{
  "n_layer": 8,
  "n_experts": 16,
  "activation": "reglu",
  "routed_scale": 1.0,
  "balance_loss": 0.00937,
  "balance_bias": false,
  "router_cosine_scale": 14.0,
  "router_bias": true,
  "lr_router": 0.0012,
  "optimizer": "soap_variant",
  "beta1": 0.95,
  "batch_tokens": 65536,
  "seq_len": 512,
  "dataset": "wikipedia_en"
}
Below are experts of layer 3 (counted from 0) of a mixture-of-experts language model. Rows are named router (the router's row for the expert), gate (a neuron's input weights, with its number), up (a neuron's input weights, with its number) and show model dimensions 80-159. Each number is 128 + 24 x the weight over its row's rms, rounded and kept within 0 to 255. Numbers have three digits each.
Before each expert's rows: "gets" lists some tokens that make up at least twice as much of what it gets as of all text. This comes from a sample of Wikipedia text that the model never trained on. Tokens count by the router's weight.

# expert 1
gets: " |", " the", "2", "|", " of", ":"
router:190119102116128111124119169148157132129126129127106146121136128132081163124120140126087147091164077116115115126127145101109107131136116140119147113127171189101117117164138179159076082133126098140136125107105118134079145092137124148115104114
gate0:103132147113097190132137151118074133119129166143126093132107144113198148146135121095139135195125164097159137137148166100131124167147126125148105107107133124124136129113128124091112173139126130102138117134129131127118145157111151121102077128
up0:099123129108146130131077140137114122141158122131142106081140139132142108106094112095134132129127108130175147134141163104085107127166083102168127149142088132140117127076131162091094175074122143104133153116138090129154179102108128147099095127
gate1:159128105127139116111143093092144108117121188109182117096191175157159097198108131130185126137156120111137169128126135142152136108134151137130125113111130102129135084143151115101135106110091142106135135133136093105125165150161177133141122115
up1:149154136109122093096162105156163112139150125141200143107185158134159152149101122150179102153120150123139156161113121133163116109158126132127152134158139124133112117104140107136137078088082114073158133137132082099117146117130163144171127111
gate2:106144132150113175107096184125128130139123122096141106127103094128138132114137059113158098123166154151145152126111099114169133129150169152121089131061170095138046131107132118160141150130135109095108115103158142148133106145113147138111110123
up2:148111117124147093096173177105153171074134132093076130127127120109114137136121140156103129144153119115120077126143132115130138121107147108129119140130077169118111115094094148091113085130178091136154135129166090094136129142130126167098156126

# expert 2
gets: " and", ",", ".", "|", " but", ";"
router:117149128092125112113155123139113145089071153115096116136116105139085179141117123123097076107147092140101114130128140093136158127136114126129116079153134117118146130133136128182096127119114068160123141163120090107145113127149154138127125134
gate0:140167079172143117115111138130110141134143083177102129149100085129126123135135127182068120136119152165104151130124113154115139124146096148165111136168111098135142111188055134100149100135108141147094141131136128110136160168137148122112145109
up0:122146135134145177106170164163166107124146119136139114140119120113118095105157106159115108155138106124110175117145155120178164115138116119149111135132136124115157144118147141068132068165065137130123134122116120097125125111139164115120147140
gate1:141131118140112125119153106142075116100176107136143110127134149098125112125108106105145142168122145162146147131155142104133107122157137138109179133137140121155122119092077121112159085112112148156145138136161125160139154097133139125128150115
up1:150120097132142122091141121145088085102137110143143162083104094124146124155141087109134121136119175100136124139152097139166110133185121102135137126169147094128162117112074123150120095093096146133104101135129131129098131109136129095126114116
gate2:136094102171146149107161136143136058105125156140125146156115121155143148149160122125097097149129085152120131083130164130137099099106128173149131129137111101120095136138128120145130131123117107124123109107111143145126094159136125115070147157
up2:095149122117146127103124099103165140153116098149115131058083129137113156121141150184133113126127128135149137154083100179140088123175139078173175149138118123149125125155117120138164118086133112161125132136109140116091103193135133150139113117

# expert 13
gets: "\n", "==", "===", " \"", " The", " A"
router:110139166102117146118116136113119146141154118137138092148144130134138101145118135169147124164191134126110145166113125152153152120144121083118151161166104137152094157107153111120117117116104154158080134137121146113150150085123154099103131138
gate0:118105150136137078134121130112163132135076140140125110125133107112126148128126091179131164111135171145156157133088123109140123124157124128138159117160132187116119124098129115115151068100203077170121142093110092154180110155140134155157151164
up0:135099108108130094125149081088111132102100129132142153118141101142088138155151134100137168113123103159140128123120157121087101121118135140135129166078147123100119122131068104147134134107149129124136129198107106126110113134146093204110163137
gate1:103139125110127159108104124138134119131148111111161141126108122136097118133075149147130081136171142167136109173133120113183159065145116129142101086117139125128100120105090134133119149137133142142130140136144180134103181121181088076138096113
up1:141094122143156166108140114102152162174135190131087091102075112155106137125142100136113112131162133144127128151102131141109097075110109122153096140121136110112119137114106116094128154102142080126126120075111150135120134158182121106159141131
gate2:148156103126149152107094143148091090082131150117128138124126113160150132099135130115119118104167109158130108086114130134133155151106129126184118089109121130159117104166166161109124094109141147184112088124119148164098163121184142157090127113
up2:104151158138093111116110094112145100133126124131150113099122106097084145123108146111138199141160104150134102085098131146133105156139158113137170156114160136121102122116159137095124137082147140139131129161120132100115138156111141135132152130

# expert 5
gets: "\n", " said", " also", " during", " =", " won"
router:110090092164103097149118124087139104163129137095111093134102099155121120124128096136113131079091143078158132094110147094092115126144128166176072119091095139102154128138139148150097120124120160127170122127147124108154104133125110120135119122
gate0:157136117168135156156160131104162154097108105176127098169161062114121153185139138103137119118165114143132172127109122138111169138135177131137180123150098115117094125138105100121136101135125150152142133154154096118115139098167120153143104126
up0:134124129107111129126149103121187182097127127146138105163144145118100104166112151109132160115151155138117130120098098135096119106143178077140102122143083126118111075126138137124122116100115125122155164125142105140143137106077130115165108117
gate1:126111125131102139116148138102193134101121108092127128076135099146116121143120174084142120177169086125156156110094146139163128119101173109105139116151124103123065113120144100118131083083128138173153116088126110125103151103136119154147140117
up1:108145092146145131200068120149126101101115136153153128189132142135117135095103077150167146113099182136137083136157083125141116142140107111162146146142073155149138178121100157146106151142109112118096105149110130163123112118124082124122100178
gate2:148156124103150179124117134136118118136128162138119163144123135144124098132135111105125150180161148119090157117175119117113164144137091146116118125073138106109104167145107109107114117094146150093143181140143108114113171104148127121141135115
up2:157159117155146143115125141096104079115100151135117175152086104141123102145144123128091137156121170131109122133140145141105175145146106157130106135117103108121117134158127127139112121111096137102146157136157133122131126111122119147139121128

# expert 4
gets: "-", "–", " (", "/", " de", "'"
router:111121135148157156126110129118122119129143124149124151135110130139135128151135080127062128126103132099166122153192109150112084131110127161127103119091144096120151159180114125155167143107154128136123139120122111098141129189135109157122153138
gate0:098137120108132125126121118146148168125109092143197158120119132086104131134109144135120143093141134146132132102144104116145147142134097105145153119108127122108103145129144114113114127140110053146153161094119090125123152136137109180122151124
up0:120123086129136139134099139141107130107118109169128145135131150076081140138075091119142130148142167137156148146142096127175159121173114119098152101112138152132139140117159075097131142093112147150115173065123105114093128119150136141094171137
gate1:140129110129150129124098170121110133136131149171138133109107085131138135119165139157132150127140141098123126122104141165104115105140130120136127113163093183137115138116161166099102117186139152106156129147118125120123117123068126092172114115
up1:141147149116092099139156110140113143093116112142145119137125161172130124172090114119096135121110089168160112134115164097137167133115107153134148126146143093105111134101107140159143162128085072152110123138113161161148142134152148132114109145
gate2:154125160155146110101083157136133104141128119116126109138123125116144124097097122111129117105117133111108105119096138087162092176142128112148092183124145121116152127135089131123134189154111105095128114148080152162152061120086145118121147161
up2:157113154133113100130094127080141092117143115127152123156092103134118133121104099084137131107136103167099135129160120130129096109140111107113137165123159115111125110126122091135122195106099160092117133135105137111124107127099122134133166163

# expert 0
gets: "'", "==", " ==", "===", " ===", " ("
router:127101127139118154114155102121110136119106079111148137166101123121139093141126111102121119112126100149120161158108131093144145140111108119133147136116123134158116076159099135122150115115094114098123186132121103128113124125154143135112109097
gate0:166110127106136134134168140137139121126134127130126152137175136145142102126132149110105159112121106105141137113107184096110114113102129115100114141136113088154127147148131140180126114148143159126140132109120139152081157113153123131167168162
up0:148128131116114108133183135099145135095140107115137127149167133150133110142124145120101129125136121102118138108086178082123109153109131080110127132125111110148143132151143158165142094159135155118148139104140132146095154104167104135135179145
gate1:111129160136161170161150142104099122118101121142061132126124074130120135135082143057158156120065144197120142148149091099156130141105135134121176095133106151120093120142176110116129110143159152131123130162142105134139154128143127131181136151
up1:146118131101091144125128150146166114112121097106153076143151168098136122158140135156137123138165143113144140105112138136117127097113162123108090150177096119131172169104135111147118133138128112142123136097137142132145102132118112107117111086
gate2:176113101098126146129112137136153143156107133143123136125189149166125129113119128085156129122176157153137137108133111106162116149130124118104141137111120152145142087137144096157095102140143121160144109099145126133129107108098131119147156089
up2:115120103152099129117117157162128118091091110102142169127086126060148131191151111126128119175126161123089096157104126123145110068152074132126114122148119178113112140119103120121109113150132158134154124132140131138113093149174097082152132180

# expert 15
gets: ":", "5", "8", "9", "6", "4"
router:143094127123108068185171098174096112092135113119107132109138138126122129152151118132130108148137109163108084109128145121105124101137108149112132146146110130107126086115116123102132120162118130132119106132143133137160137147068122105117130136
gate0:152152105135138109109136094194115142189141121180139172145143057115150133114095164122160125101147145124120080135157128156119101112138143172085129143108128130158096122126057108112122100176114139171135146107102142108104126140103104106132130109
up0:141118137107102112140143106165126150135111112099113143169111185158143122128119173158095142146118120133139123100120147072171089122126158144139087107168106147114163114109118121089153128139166117147117109170148108156159137138123118125114117077
gate1:166167146152090106138125137139108093145166100103101127173092124169135138139156160138092135149131113154097067111125119155126144160110126156131119150157154110165142130119134121128143123128111145163161124118150136120170147110123161083140124114
up1:148151126107099119129091143138122090135180132141123125120127175095149117126157205157136131103130099159120119144147107132174140167131097149118104149134153098163141130094118097110088131114134126129148141088114156159163165104112110150150131079
gate2:112153153109131110082138127151163161167149137092135143140131167102101135097154147127128126127082113145110142146156107077123082115108155149133126184133160090100074158147101127162118184147118088053134125114107116106117147104126153116120110122
up2:102108120168099109132132138108115156142084115112107132146136123065123140137142123143110137159117113126086155106127134148176081166104113146120084159122136116122117068151149128142136146135131075089116118105129133105103102128121125107109126102

# expert 14
gets: "-", "|", ",", " the", " The", ":"
router:148146088114135103109067131141144123135150144108174138115122106166097156095117166128138143070165134153148147114130141131140147111173111112087090087147114146104133143067147140147073166131134112119172130134150115091122117099124102090139129156
gate0:140143132170159165138111105121132116146177148141167119107144134137134109160139142128115151121119132155107162161106120108096116095110130130134128109063173100125166108080122132113143110145155124092100135093128132131151130132143165128093127089
up0:140105157097122150091133159124125174112140123173091140185141097120144112119114113115148109135129109124146105129111104157215130141097161139100135179127122092143117126157178160122135144126100142122120132089110118120124145138112130092151136148
gate1:153165116144141146119126141138124132127118109160179150169085153127145140131178111134113153103127125126134129155148107136106150101102093136106173153111143156132139133160124119129160149182114101111094153112124144133131089141099151092116158149
up1:090124086136146115128120104125157134118150120112153116070086104107121135150148124121137083156146150126113120120136158134193077143094116138113118147156127155111126146115144100126096095163101121107093130132119118136141181117142120119147164127
gate2:199156176125110134111126133145127107088115150138096131145106099170151129160120077125130136082153169118099110130127109123087115174151123104193091138137159079178123121137090155120166113113108107114123147115129133138110111136104152159170098105
up2:158172113159100162095120113114154103089129111129096121116153152188176128115135097110120099103146154137116143086115109114111119194105113129155120121133101108167127115150116138116130137130164108167106125121148115110105108091142145099150133097

# expert 11
gets: " of", " in", " for", " to", " on", " from"
router:138094128082154125153121134131153145130142160113128131134165114133102148096133125166095141138137126128129116076119102100111142140168181098136111119137080127137067140105133160121083095091121123184133106117140113155110131135127134118130122092
gate0:114136150151147142113100118140114109098144140099112097156108122145178117111130129079114110122153168127093139100141129113079129138127144142152072094071105131111148122139114137121132097122125142101116132146092108122095120132086117102140102101
up0:121155105111116106152138102157145119115086124141168172104142144105142130147134126159181164158095080122135155153132140086148109113146128124097156149139123149166123099114179074100138145140173128111121110114135133131154135121107142143139140137
gate1:111134114108118141134126141148096157131076117115134100146117204099120101151115166161130157155150139147127146147169164137133154096136144113143124148138169128141103141138099112124091111062097125118106114146107104132139147139118126134104096148
up1:138132153136121140127105123129154144142107134138138097168110091139189137114060160121131152140112111157174137151114119137137144099146144140154164101169182147120124152123144118161137086148089101147133095129121175098161149121149127147138098115
gate2:112161164142101090143109118086106130151135104094134112124119169118179115135138153133106118142111104121141109156161133163131114112123114137130122121107135141123144101138106135123132133176116124149115206125128129171140104154202183119122180156
up2:117102114137122147145111104102130170112076136134111131109176151117143118125131133154147175116179128126115105141129109111156126137144111088126155164104158110146154146120093122125118117121125116123118110099129114126107118098115146114136101142